config.yaml
tie_word_embeddings: "early"
optimizer: "muon_variant"
beta1: 0.95
batch_tokens: 65536
Below are experts of layer 2 (counted from 0) of a mixture-of-experts language model. Rows are named router (the router's row for the expert), up (a neuron's input weights, with its number), down (a neuron's output weights, with its number) and show model dimensions 0-127. Each number is 200 + 30 x the weight over its row's rms, rounded and kept within 0 to 999.
Before each expert's rows: "comes before" lists some tokens at least twice as common just after its tokens as in all text; "mostly gets" lists some tokens that are sent to it at least half of the time. This comes from a sample of Wikipedia text that the model never trained on. Tokens count by the router's weight.

# expert 0
comes before: " |", ".", "–", ",", "%", "0"
mostly gets: "19", "0", "20", "2", "1", "4"
router,234,177,208,156,186,201,222,154,237,188,197,219,166,238,183,253,175,229,160,138,234,163,128,229,161,197,184,166,203,216,245,218,200,172,175,181,251,207,226,251,215,203,178,146,201,233,206,221,191,216,179,271,181,190,167,189,176,174,203,212,178,270,198,251,202,246,178,251,204,189,156,171,209,201,229,198,199,155,223,218,125,192,203,231,180,161,162,195,145,175,200,201,211,224,169,180,200,234,198,139,187,202,207,200,226,197,184,209,230,204,133,165,209,188,179,234,218,159,179,179,189,172,244,216,193,170,184,231
up0,213,218,165,221,259,210,174,208,205,120,197,183,175,204,262,195,212,165,203,182,210,203,185,124,136,235,203,231,213,222,224,179,193,215,151,154,197,202,186,186,184,141,226,222,154,228,234,163,215,171,237,199,197,166,174,182,204,234,221,138,178,233,206,177,213,231,254,176,206,235,199,220,207,215,194,155,176,193,147,176,249,218,196,213,127,223,160,199,164,232,166,203,186,184,185,177,232,229,163,185,150,182,186,161,212,183,201,207,221,220,201,170,249,211,175,195,199,219,221,259,217,247,205,228,211,203,255,151
down0,195,181,141,209,211,199,164,215,178,224,206,184,263,217,197,150,204,229,222,189,213,210,198,186,189,182,211,220,125,187,221,185,206,224,196,118,186,178,185,199,162,228,177,228,228,180,206,182,228,218,239,142,226,186,174,192,171,194,168,171,186,188,189,201,167,175,177,198,240,204,209,185,209,213,194,214,214,266,148,162,160,267,204,197,222,188,254,227,160,218,224,155,175,171,210,190,252,248,155,148,179,217,178,122,223,162,206,186,227,215,206,168,186,248,189,172,164,147,231,215,212,180,211,154,177,142,209,239
up1,228,208,204,218,203,197,223,155,217,164,192,189,220,183,189,232,191,207,165,211,198,192,260,194,137,152,209,172,186,177,127,238,200,200,176,208,160,198,260,108,167,218,229,226,186,212,204,174,242,221,186,182,223,220,229,154,163,244,213,236,244,229,175,133,195,199,216,198,181,190,166,152,244,209,210,133,204,150,174,183,220,230,172,205,192,138,175,222,162,181,187,203,233,200,168,234,214,191,203,171,196,218,180,209,239,178,228,187,248,170,149,234,226,216,210,205,174,209,190,200,137,178,199,212,193,266,167,183
down1,223,188,191,228,245,161,195,255,174,210,249,198,215,207,205,197,219,249,152,275,175,241,225,217,167,225,179,212,273,177,194,159,214,179,188,201,179,191,209,195,222,188,213,169,242,177,237,216,230,193,210,159,169,167,197,217,294,214,198,214,187,193,209,199,158,232,225,221,200,222,222,234,221,166,180,234,196,203,224,231,222,228,245,218,220,243,223,230,205,216,228,237,150,162,151,237,218,250,235,181,221,238,192,155,274,215,195,170,262,212,206,201,183,247,227,202,184,170,194,214,181,139,183,214,190,172,183,228
up2,193,185,158,126,172,231,230,214,226,222,199,181,167,254,251,192,212,260,136,202,216,212,202,163,247,176,200,190,190,204,244,209,200,186,188,165,181,203,186,220,231,218,181,158,187,218,230,196,227,235,147,235,214,142,170,199,233,159,243,153,194,207,192,200,221,208,241,179,196,173,189,171,205,185,186,177,131,205,186,243,178,238,124,161,188,256,180,263,187,215,185,222,161,190,172,254,215,167,178,205,233,204,207,212,190,180,210,205,240,207,203,210,208,195,205,191,190,116,183,201,264,155,224,233,201,197,197,230
down2,193,207,226,139,203,156,228,205,191,165,191,213,169,244,169,227,218,160,155,233,200,145,186,251,206,257,209,182,202,208,130,209,184,193,191,237,239,238,198,187,192,233,240,249,178,209,251,196,212,237,155,266,241,187,171,162,179,214,252,129,205,241,208,212,194,221,252,250,226,185,180,160,197,188,233,173,152,215,185,235,211,205,228,246,198,232,180,206,188,233,235,208,247,278,205,216,208,198,236,161,262,212,207,181,186,234,204,196,175,188,179,232,200,180,203,222,198,201,208,209,213,180,198,169,203,177,204,246
up3,250,170,164,225,245,193,188,200,188,145,163,206,220,137,243,241,131,204,160,193,137,179,259,192,217,215,191,204,236,210,202,171,223,201,189,163,198,166,190,180,166,219,192,207,209,176,173,256,187,175,238,153,202,228,147,266,209,199,222,219,193,257,169,165,211,185,224,206,181,206,168,180,246,235,270,213,174,185,188,231,186,159,189,232,263,197,187,197,223,202,262,190,172,192,178,223,222,214,218,188,188,229,213,188,205,174,158,189,186,193,163,180,188,238,181,147,151,199,194,209,160,217,190,196,215,231,138,235
down3,202,225,240,209,211,171,206,221,211,228,192,146,262,241,174,111,196,179,231,171,204,198,207,207,206,130,242,236,188,216,169,175,231,205,175,208,229,221,233,235,179,217,210,181,182,243,194,187,160,182,191,214,180,230,171,155,162,189,125,222,196,229,189,204,187,185,206,174,245,217,193,255,195,202,222,195,169,157,174,168,208,276,194,213,187,242,247,233,240,204,226,162,246,203,220,192,159,220,162,184,159,228,161,158,221,201,219,222,175,192,236,196,180,132,175,191,166,161,223,182,193,224,195,156,255,216,186,205
up4,212,236,161,205,230,188,166,177,208,207,197,196,249,174,195,177,211,163,148,277,220,188,159,173,159,219,163,187,194,142,170,207,206,270,147,208,205,181,127,214,197,165,211,267,173,221,189,189,201,192,217,171,156,169,221,167,249,205,250,218,158,207,189,199,186,234,203,218,182,227,203,191,220,192,234,227,241,217,234,187,161,155,170,182,199,191,149,173,213,167,196,160,225,262,184,182,219,189,203,145,232,176,179,159,213,211,145,274,204,210,219,221,245,189,178,218,175,208,209,206,220,154,214,194,245,203,229,186
down4,202,224,190,210,175,185,263,205,191,211,224,199,187,190,197,156,186,182,191,244,174,187,249,185,179,204,213,185,187,225,190,181,191,210,140,170,230,187,207,237,228,194,265,261,184,202,193,195,204,233,221,143,173,174,220,204,227,188,193,184,235,239,154,168,171,206,226,154,232,184,159,179,200,203,262,209,191,245,273,170,148,183,221,253,204,212,180,174,285,141,230,216,185,193,222,170,198,213,190,157,160,201,253,196,228,215,190,166,197,228,189,239,242,152,224,200,148,193,245,188,208,239,148,203,161,218,180,169
up5,234,164,194,203,206,203,202,173,203,220,223,208,203,173,169,178,184,200,167,202,169,169,226,223,247,232,244,198,166,211,238,240,189,182,202,242,211,204,217,144,207,188,197,210,145,257,247,168,220,159,247,264,220,232,213,178,179,196,192,233,194,238,266,190,175,191,196,269,184,198,184,195,212,189,236,187,179,216,196,227,183,149,179,253,161,189,176,215,245,166,202,179,180,225,233,248,159,185,193,185,202,158,221,180,226,216,233,182,185,196,167,265,174,201,171,254,251,194,171,215,209,184,287,198,142,239,166,176
down5,165,163,184,205,271,197,233,238,251,215,172,164,202,207,225,230,165,162,168,182,223,199,209,201,220,192,228,200,231,236,170,192,172,218,215,226,204,242,204,212,240,253,273,236,177,231,161,206,204,245,170,187,254,194,226,213,191,204,166,204,147,158,206,195,215,207,209,266,153,151,239,230,274,136,165,176,199,237,253,172,164,200,175,162,206,194,178,230,207,242,219,226,240,193,186,256,160,192,188,184,218,187,180,199,195,223,219,235,241,200,158,241,162,208,238,203,231,193,219,209,184,207,206,203,206,161,207,170
up6,192,187,194,220,190,210,190,144,228,246,224,170,193,295,200,214,204,244,196,235,226,190,189,227,205,230,156,181,196,151,178,178,191,191,222,205,165,181,185,165,151,206,234,216,225,175,161,228,252,189,181,181,152,195,137,224,180,223,187,245,191,273,184,222,128,180,182,145,221,230,233,195,154,231,209,211,215,206,251,183,199,211,180,200,213,160,177,212,210,170,224,190,188,253,183,177,150,238,208,142,235,256,169,173,223,210,175,208,212,189,160,201,189,216,236,208,206,142,174,206,257,211,226,169,183,190,166,221
down6,204,212,200,189,150,179,223,245,214,188,193,234,182,195,206,172,217,159,221,155,204,205,210,233,226,214,174,203,209,165,162,203,235,126,180,232,198,255,232,196,220,227,217,268,238,194,206,214,225,210,180,165,224,175,154,180,189,220,159,226,187,178,157,180,194,184,244,165,202,215,203,138,162,273,173,260,218,242,169,208,198,216,207,193,157,222,168,180,222,226,200,153,203,215,153,267,184,225,205,171,176,191,228,243,229,230,196,203,190,167,232,226,198,162,130,164,153,159,174,234,235,177,231,184,199,177,231,236
up7,185,220,123,191,228,204,217,186,222,237,205,217,245,184,247,203,272,207,175,232,204,226,260,247,200,237,195,210,179,194,211,189,184,223,221,184,232,205,204,223,184,175,153,218,161,182,187,223,227,169,213,175,189,209,217,192,231,127,244,184,164,208,232,232,191,246,234,162,153,155,243,221,233,198,189,247,234,213,181,214,178,213,244,189,185,229,203,192,268,230,149,188,209,183,223,183,202,227,181,179,96,191,209,236,150,210,203,197,163,259,187,201,174,238,230,201,222,245,169,228,213,247,198,204,209,195,194,204
down7,215,171,178,219,202,216,223,206,196,254,189,154,260,244,215,115,183,201,223,172,197,219,240,215,252,165,225,166,175,200,159,211,218,228,194,207,162,193,147,210,256,206,203,226,224,150,224,204,228,211,257,218,254,201,190,150,209,116,194,225,188,180,262,211,211,234,158,170,227,162,189,205,228,215,198,195,198,224,212,204,130,197,164,194,237,183,145,192,247,196,171,204,234,169,173,225,144,204,211,172,181,176,228,230,189,193,251,198,207,189,168,233,215,227,230,173,192,176,208,179,191,196,269,213,220,207,192,212

# expert 4
comes before: " the", " a", " his", " an", " their", " its"
mostly gets: " and", " to", " in", " with", " on", " by"
router,158,119,242,213,197,228,250,150,279,284,231,185,177,219,180,212,209,216,199,132,244,182,203,236,194,187,197,163,207,232,209,186,171,139,167,175,210,201,258,245,231,207,196,134,172,243,182,188,213,183,174,222,159,254,200,225,184,202,217,196,150,203,216,221,195,229,163,254,197,197,183,193,198,181,236,157,203,199,230,227,159,215,186,205,214,162,212,193,182,183,220,195,179,226,209,224,216,188,175,169,142,205,194,190,184,195,163,163,212,182,189,168,222,206,199,248,160,192,186,161,169,209,251,174,148,195,190,210
up0,198,218,192,185,230,241,192,196,235,196,225,242,154,158,250,179,175,188,196,237,232,174,186,141,137,180,122,216,229,168,172,188,213,207,170,186,268,219,196,167,211,166,167,220,194,244,180,217,187,203,180,213,185,211,182,253,192,193,167,197,206,154,256,203,149,267,195,218,217,216,200,152,163,191,192,206,209,149,201,120,220,170,228,194,173,213,170,178,150,236,237,190,171,188,207,199,221,222,211,181,159,136,166,200,218,181,242,172,182,225,237,158,203,195,177,170,186,196,219,172,229,226,200,224,150,160,213,220
down0,217,173,151,214,167,185,175,191,200,219,232,182,274,240,154,190,211,204,162,208,202,198,194,180,199,195,192,259,183,208,201,187,173,220,206,189,224,198,179,186,196,195,158,265,182,153,151,191,180,213,163,171,216,206,164,198,140,246,145,169,218,231,231,208,146,236,216,212,226,191,187,212,202,247,196,225,264,223,259,223,148,206,214,221,241,164,205,240,209,201,208,164,204,164,189,206,202,208,159,202,209,194,229,160,187,219,249,118,185,208,170,201,192,209,172,125,227,193,212,131,226,239,219,210,170,248,206,163
up1,230,131,219,197,185,183,169,197,213,195,268,221,177,220,167,212,205,168,172,164,131,198,224,149,203,170,151,131,205,202,178,185,194,231,195,219,211,202,197,217,186,193,211,214,229,156,185,151,185,206,239,182,207,173,249,147,179,233,181,168,227,180,199,190,211,277,246,195,188,187,198,214,250,193,269,169,173,161,177,219,208,214,190,236,168,208,163,170,176,224,234,137,244,151,151,211,194,181,191,214,176,216,220,150,213,205,177,178,224,166,200,219,193,161,238,183,160,199,181,201,208,213,249,251,186,254,181,220
down1,210,156,182,147,137,213,222,226,190,248,189,206,225,222,203,231,232,195,144,235,159,248,266,185,207,204,174,222,147,138,209,215,154,219,146,221,192,207,273,200,214,271,221,177,223,235,186,197,190,177,242,182,178,196,200,251,190,219,200,245,259,210,203,243,206,222,176,217,172,217,226,186,202,194,225,201,216,192,163,204,221,214,211,237,183,164,216,223,241,213,207,230,210,279,189,234,192,224,220,177,172,227,174,189,185,126,218,187,202,222,225,240,173,211,224,179,232,186,221,192,193,175,140,233,190,184,241,185
up2,184,148,229,136,189,184,241,166,199,241,196,158,161,219,193,239,222,228,176,192,169,191,164,137,217,166,198,227,237,176,197,226,196,198,234,206,182,212,152,210,275,265,209,189,174,128,179,196,204,193,174,192,226,192,183,222,216,234,204,178,193,230,214,220,190,188,195,223,156,166,184,159,254,173,201,173,205,156,239,210,183,217,164,224,228,199,182,166,203,202,198,255,195,226,212,295,173,190,187,261,175,231,231,176,140,174,223,220,253,198,201,229,189,209,177,217,196,141,196,169,218,213,217,173,157,197,196,231
down2,202,218,233,178,232,189,194,193,173,232,243,224,153,168,234,192,195,223,247,192,226,255,174,239,239,183,186,171,264,191,139,213,250,150,214,228,210,191,217,214,193,225,229,247,211,213,208,203,257,219,209,166,249,166,250,171,218,180,198,170,164,199,203,216,184,229,188,215,168,199,255,156,208,220,233,201,189,216,173,203,250,181,228,176,200,207,217,163,170,223,247,245,263,162,149,166,251,197,238,193,182,194,156,200,175,168,224,188,162,240,196,182,161,191,226,200,212,178,214,259,204,199,262,142,183,227,203,208
up3,205,154,227,198,272,189,212,186,182,264,220,152,194,195,150,268,225,218,206,222,221,179,173,197,192,220,160,173,209,207,247,131,214,169,199,213,217,227,214,175,184,185,224,191,194,196,160,186,212,182,202,164,219,201,188,226,181,189,193,186,234,264,149,209,207,230,254,174,196,208,171,250,193,169,131,220,185,214,167,205,144,183,165,112,237,209,209,179,205,210,222,212,230,150,167,193,229,201,183,185,215,170,215,182,239,167,211,234,260,229,121,203,166,186,186,138,216,177,170,204,199,206,178,188,191,184,228,190
down3,197,234,210,218,191,194,223,176,163,197,167,173,177,220,151,157,194,235,195,182,248,180,284,230,198,184,216,180,169,216,162,220,152,227,177,184,238,195,239,243,193,208,136,149,166,242,190,205,221,177,225,213,148,204,246,200,224,136,128,254,166,178,187,237,178,171,168,248,198,195,203,196,199,193,191,194,212,239,172,192,206,185,198,222,245,229,165,217,226,205,156,246,231,210,245,194,185,200,173,206,170,216,209,182,250,191,236,217,221,211,179,187,193,215,227,231,234,249,197,233,190,251,128,190,179,236,181,242
up4,192,183,209,210,226,214,212,209,221,223,188,230,199,229,256,250,242,225,222,190,180,195,267,198,255,170,175,178,143,244,182,236,243,189,187,178,176,211,215,158,292,227,237,189,176,160,212,216,219,163,200,175,236,185,233,210,235,237,208,227,235,223,138,251,201,211,143,231,222,229,202,187,222,205,221,216,196,242,240,157,173,154,166,207,230,219,155,216,234,219,190,232,188,205,199,181,204,212,165,183,230,173,154,238,205,177,195,224,183,188,243,208,165,166,205,222,231,165,200,237,212,221,226,232,186,197,287,213
down4,220,220,139,213,208,147,242,172,160,227,188,250,218,186,158,171,214,204,193,202,238,191,202,193,243,202,201,163,177,216,236,167,165,180,194,252,225,156,205,240,184,207,207,206,171,201,150,185,203,174,132,156,186,201,225,214,136,245,230,225,221,243,217,190,248,246,229,204,253,192,166,189,171,178,168,206,185,201,198,206,148,201,181,195,202,252,232,196,245,196,195,196,215,163,163,166,181,188,198,196,209,166,236,149,190,269,247,208,170,142,225,229,227,159,184,189,217,142,188,174,204,174,158,250,194,225,189,229
up5,219,167,173,182,212,214,232,203,229,153,243,210,188,190,194,213,187,231,147,209,192,229,240,217,174,191,192,219,206,184,198,147,174,131,180,188,195,165,219,217,196,204,163,213,133,175,153,174,145,207,206,196,206,141,167,213,141,178,215,152,208,145,157,241,245,185,165,243,180,221,212,218,224,216,236,224,198,184,169,242,193,179,150,229,198,164,206,196,155,161,222,232,213,215,207,185,188,196,282,198,154,196,220,174,207,224,196,184,191,151,245,237,209,219,214,212,193,261,207,154,236,243,243,217,169,225,230,158
down5,198,157,202,199,211,166,234,215,198,204,179,213,188,232,257,204,248,205,189,174,174,176,218,157,226,212,177,245,173,219,194,212,209,208,207,255,208,215,176,203,179,162,163,229,228,203,191,223,194,163,220,169,220,167,189,218,254,183,208,176,154,236,231,209,262,208,116,223,166,205,169,214,200,219,198,178,175,223,158,187,185,267,179,207,258,203,239,232,205,252,218,223,244,180,214,229,133,236,223,128,211,176,200,185,196,215,260,153,224,248,236,160,254,204,190,186,182,182,228,208,192,185,167,203,169,183,148,160
up6,133,196,211,228,162,153,175,179,214,194,200,165,179,126,227,166,207,211,171,218,221,239,197,139,192,246,166,225,226,260,221,228,232,195,149,187,197,171,175,180,168,168,185,203,163,178,175,232,204,164,234,244,152,207,248,232,196,229,182,184,210,203,186,218,181,182,227,247,176,215,238,157,258,220,197,184,221,127,215,140,171,182,208,224,247,216,215,207,175,150,183,209,176,228,202,201,219,233,231,175,205,231,229,197,236,195,191,201,199,208,230,215,247,232,209,262,194,220,228,189,189,248,214,223,184,152,250,235
down6,180,216,193,177,242,152,188,252,237,135,199,172,163,230,164,193,201,196,192,175,234,180,201,183,268,243,168,200,201,202,202,206,173,201,228,188,257,233,218,283,185,178,201,170,213,181,205,177,207,177,225,174,185,186,186,204,239,212,235,204,162,161,228,192,176,209,206,206,118,155,178,177,205,197,197,173,233,219,187,161,236,197,242,141,186,222,176,213,163,192,223,237,230,227,253,129,176,183,189,244,162,230,201,222,168,176,190,213,220,171,221,235,170,190,167,180,256,217,204,133,184,205,195,176,207,207,250,245
up7,183,250,179,222,212,198,179,188,192,205,219,205,222,220,220,199,218,178,165,243,241,221,155,244,219,179,222,240,187,146,250,206,239,215,183,146,210,252,215,212,199,165,184,202,181,195,201,155,180,198,184,166,217,203,161,204,169,149,240,223,150,205,195,198,141,216,199,235,205,218,171,234,185,166,209,211,220,192,183,207,189,187,209,180,165,225,166,277,231,213,239,172,219,231,216,257,268,280,219,172,147,229,236,216,203,247,187,204,177,224,203,187,223,182,218,161,218,228,184,198,138,259,234,249,202,152,223,185
down7,181,184,149,218,216,220,194,265,254,221,200,196,175,221,188,170,226,162,219,157,158,189,205,231,228,214,186,177,139,194,193,211,227,241,220,190,215,246,182,224,189,180,265,234,214,170,238,165,239,222,240,181,199,164,181,211,185,151,246,201,214,191,231,239,202,237,187,209,206,176,192,200,247,246,216,200,178,230,236,155,197,219,191,230,195,245,167,160,211,255,219,205,243,159,207,192,134,214,264,205,192,161,238,240,182,222,138,179,228,176,197,170,191,205,171,183,224,166,193,237,133,237,244,184,172,219,181,196

# expert 1
comes before: " ", "|", "-", "==", ":", "The"
mostly gets: ")", ")\n\n", " |\n\n", "}", "\n\n", ")\n"
router,160,159,207,211,139,175,217,180,268,189,214,212,174,222,217,240,204,146,171,121,218,168,114,205,149,207,189,203,231,157,267,232,158,185,158,182,198,168,220,208,207,233,200,153,206,275,216,218,176,179,195,252,156,188,199,209,205,178,221,217,182,187,213,228,214,205,159,185,187,222,198,172,210,171,222,224,220,199,252,201,133,215,209,208,219,188,213,180,195,162,182,221,188,193,195,187,244,193,204,197,175,184,180,223,210,223,153,211,191,195,140,177,217,258,182,194,186,190,215,196,148,156,259,200,211,151,237,208
up0,220,239,173,204,218,219,199,216,208,183,211,241,174,197,243,192,226,257,199,171,200,197,186,150,142,164,202,221,159,208,162,181,242,219,172,183,180,206,212,153,171,186,179,238,186,208,239,211,192,198,188,224,223,214,160,170,238,175,186,190,135,250,247,146,169,219,200,247,194,258,197,143,234,203,170,211,151,247,248,116,215,203,149,187,154,161,140,203,182,228,219,208,207,235,209,177,211,263,192,174,168,208,167,139,212,194,209,191,197,204,208,183,210,214,186,189,163,141,218,220,187,220,196,242,191,177,191,229
down0,202,182,154,207,245,193,209,207,146,208,149,213,234,221,250,127,205,194,188,228,234,217,210,206,189,196,208,214,154,207,201,194,208,235,201,174,208,246,194,215,203,233,185,252,146,152,177,155,221,220,205,172,201,192,216,207,186,192,157,192,211,208,186,155,144,196,203,193,233,220,140,202,207,184,160,243,157,243,249,181,164,223,215,195,179,168,248,216,199,188,190,172,179,129,177,226,239,237,180,135,213,159,227,187,178,185,178,149,175,208,132,197,149,221,191,208,215,210,207,166,189,204,252,142,141,226,215,179
up1,236,195,252,122,161,178,181,189,195,154,159,183,203,185,233,135,173,211,161,176,167,207,211,249,160,194,172,168,180,202,160,210,209,194,178,211,196,209,184,130,223,198,192,218,212,197,231,170,142,165,181,213,202,213,151,166,187,217,209,226,184,232,177,173,227,204,202,231,126,141,245,203,195,228,236,177,231,146,224,188,244,208,165,237,172,153,165,212,152,187,200,221,217,205,174,222,192,218,203,168,239,184,174,201,220,229,212,186,209,132,190,168,274,220,189,194,215,187,201,232,155,204,223,213,156,241,223,215
down1,235,190,209,245,239,210,198,179,171,163,223,189,209,196,192,222,233,211,191,197,146,227,310,180,221,204,179,260,214,175,259,226,192,198,170,190,223,220,231,189,173,176,197,167,232,175,195,231,231,203,217,187,195,240,165,207,209,214,134,217,206,164,236,154,183,247,252,256,194,212,244,217,232,199,248,248,194,209,217,178,287,163,191,196,197,217,206,203,211,200,183,164,270,236,174,201,208,217,225,225,251,247,214,222,204,197,176,212,193,196,205,173,214,246,207,175,136,168,201,209,192,139,202,194,169,198,201,215
up2,184,171,237,107,208,199,218,193,195,242,188,180,159,194,165,193,195,238,173,178,209,199,167,217,180,196,184,269,210,274,176,212,225,186,186,187,227,179,180,200,197,215,186,217,176,195,225,204,166,170,170,210,177,192,214,230,162,201,233,191,207,248,187,197,165,212,251,241,199,189,155,179,228,154,160,194,157,218,193,208,234,260,149,224,206,228,208,216,213,202,238,259,194,194,231,249,184,183,187,242,158,209,167,229,146,203,237,171,212,213,207,233,196,223,161,175,168,159,164,209,228,251,230,193,185,222,170,298
down2,214,203,212,258,201,216,209,215,206,201,222,262,156,222,171,205,188,159,236,244,179,216,200,197,180,202,193,212,225,138,176,217,198,174,207,206,220,257,167,177,193,214,240,209,236,208,248,245,232,218,170,169,230,166,200,191,200,187,219,172,206,173,229,177,158,235,182,206,203,182,239,127,206,180,237,205,233,218,152,274,276,214,186,256,149,205,234,161,214,211,223,180,162,241,149,231,206,215,233,199,207,256,215,233,190,201,234,236,191,218,246,231,199,210,208,236,198,158,202,204,172,187,256,259,156,222,203,201
up3,171,171,164,191,197,191,191,233,134,253,157,229,211,138,178,211,210,228,214,246,197,178,183,176,196,248,167,169,225,202,252,133,177,138,188,198,192,196,210,250,213,231,193,167,159,200,263,243,194,236,192,197,165,185,210,180,138,201,272,180,237,207,144,209,211,213,226,218,210,183,198,165,214,205,202,219,198,195,185,221,210,166,245,253,242,176,213,174,172,191,232,157,171,193,190,229,248,172,199,135,232,239,179,190,222,181,222,226,221,217,157,152,182,191,221,184,161,211,198,175,222,236,182,220,242,184,166,202
down3,221,191,170,181,134,125,200,216,235,193,172,204,202,188,145,144,228,193,216,165,184,168,237,190,189,210,224,229,194,242,178,236,226,223,217,209,194,210,201,185,202,166,180,248,195,208,185,155,171,187,145,160,205,220,185,242,183,192,208,165,285,211,263,251,197,207,213,141,218,248,167,197,208,187,137,237,210,251,209,206,143,189,206,179,203,169,240,164,231,217,214,195,226,168,203,150,263,190,202,169,170,254,188,188,197,176,179,227,236,188,190,176,224,208,228,215,173,232,238,225,241,213,206,167,229,214,200,169
up4,256,240,205,217,193,225,160,198,255,256,237,241,129,203,205,197,191,197,172,213,189,177,198,163,203,251,180,136,190,195,200,245,218,231,181,231,230,220,178,202,215,192,158,233,267,177,217,185,251,122,204,189,246,179,259,238,194,193,220,210,191,220,199,169,236,212,217,229,160,211,181,244,216,197,193,210,168,168,149,185,202,178,164,198,151,218,171,178,212,184,251,158,241,249,198,152,235,197,204,149,207,231,191,156,190,202,166,201,212,178,219,228,226,190,177,160,215,186,222,171,231,186,229,181,174,152,221,172
down4,174,245,223,241,198,178,309,190,172,135,211,205,210,189,211,193,196,192,222,201,169,241,221,177,192,212,192,204,228,214,175,191,218,237,179,213,195,237,229,223,211,189,187,194,200,214,184,199,169,213,203,154,137,216,248,198,169,231,181,294,158,259,239,224,214,200,198,210,217,181,178,222,226,213,213,167,187,189,173,221,144,249,232,188,204,224,215,183,194,212,206,178,199,233,156,152,232,192,202,163,238,197,174,136,184,225,196,223,217,185,230,229,212,183,183,226,237,139,157,127,181,203,137,193,219,219,167,222
up5,190,207,165,156,262,213,252,209,197,128,209,194,216,200,169,223,181,165,142,199,168,219,223,218,201,174,214,191,135,166,247,213,221,153,215,179,242,262,183,244,157,187,234,231,208,187,159,177,197,193,222,191,194,158,182,149,165,141,232,152,187,222,219,196,190,221,215,180,182,241,210,218,163,182,243,200,187,188,179,247,217,204,191,194,228,250,166,250,190,179,182,205,241,165,162,146,216,232,189,184,156,231,174,204,214,163,211,200,171,167,198,193,200,176,187,242,233,193,194,209,221,164,235,251,177,210,171,132
down5,178,172,189,265,225,201,165,207,200,219,174,222,244,210,239,199,183,191,191,172,196,229,232,191,240,200,134,183,157,193,162,197,162,214,206,194,238,236,178,217,169,202,198,167,219,150,177,240,233,211,186,217,271,138,213,199,159,207,229,211,199,182,232,254,235,144,160,231,188,222,208,213,203,167,239,185,192,197,204,161,148,229,257,244,195,229,223,224,206,235,212,225,237,183,177,220,158,208,201,166,207,201,130,235,232,209,186,188,210,258,177,226,213,251,239,140,179,145,188,192,203,185,212,238,166,214,172,164
up6,168,171,110,210,143,173,180,252,194,219,184,207,152,212,297,218,208,189,171,242,199,175,172,259,158,191,179,182,237,175,214,210,204,218,238,229,168,174,178,220,214,185,234,225,156,217,193,270,180,208,188,188,177,186,221,184,262,219,193,237,206,201,213,260,218,134,152,192,217,181,218,172,215,203,153,210,204,151,221,196,168,220,168,195,199,196,161,219,186,194,172,211,235,241,219,200,191,172,172,159,171,245,241,194,178,210,236,211,206,213,210,156,192,165,176,193,234,243,172,199,226,230,194,165,183,168,241,203
down6,185,172,209,146,178,198,192,237,184,153,155,187,216,199,192,233,189,211,215,201,195,213,204,200,173,253,144,220,198,117,153,150,212,141,197,186,198,210,208,218,145,232,240,251,187,209,192,194,203,216,181,211,175,183,237,195,272,186,141,205,157,160,197,223,180,165,194,229,169,222,210,181,206,201,184,294,195,236,186,243,175,203,146,235,171,235,190,205,168,207,199,172,217,242,218,205,186,217,198,209,217,172,221,193,213,185,205,196,188,233,248,203,188,195,195,161,236,205,166,226,213,162,168,177,98,166,221,177
up7,207,240,151,202,233,240,200,225,193,221,175,172,164,208,176,194,239,161,184,172,234,186,140,204,159,176,209,254,188,198,205,225,190,241,214,172,224,182,154,176,199,183,169,173,167,212,196,194,260,215,182,160,241,222,243,141,216,164,224,219,204,175,254,245,204,225,229,216,160,208,174,205,203,141,196,217,206,198,205,188,172,191,211,213,173,208,146,225,205,237,184,198,174,212,218,221,242,227,205,175,138,215,202,180,117,253,200,163,190,225,187,198,184,195,211,237,208,150,284,222,198,263,231,202,216,160,228,152
down7,209,204,165,220,177,189,194,229,205,203,183,201,258,206,218,170,188,205,208,187,142,178,159,207,254,202,195,191,169,205,159,173,194,222,173,254,140,199,182,146,252,149,201,230,232,164,218,174,198,199,201,224,179,173,213,184,186,146,198,194,184,192,198,188,223,235,132,207,214,177,162,203,288,268,183,185,178,172,191,200,123,165,215,231,223,204,171,233,205,231,224,194,196,188,191,198,184,134,187,198,225,203,230,206,193,160,178,217,199,132,184,208,190,272,220,199,210,203,206,222,227,186,269,195,122,216,192,227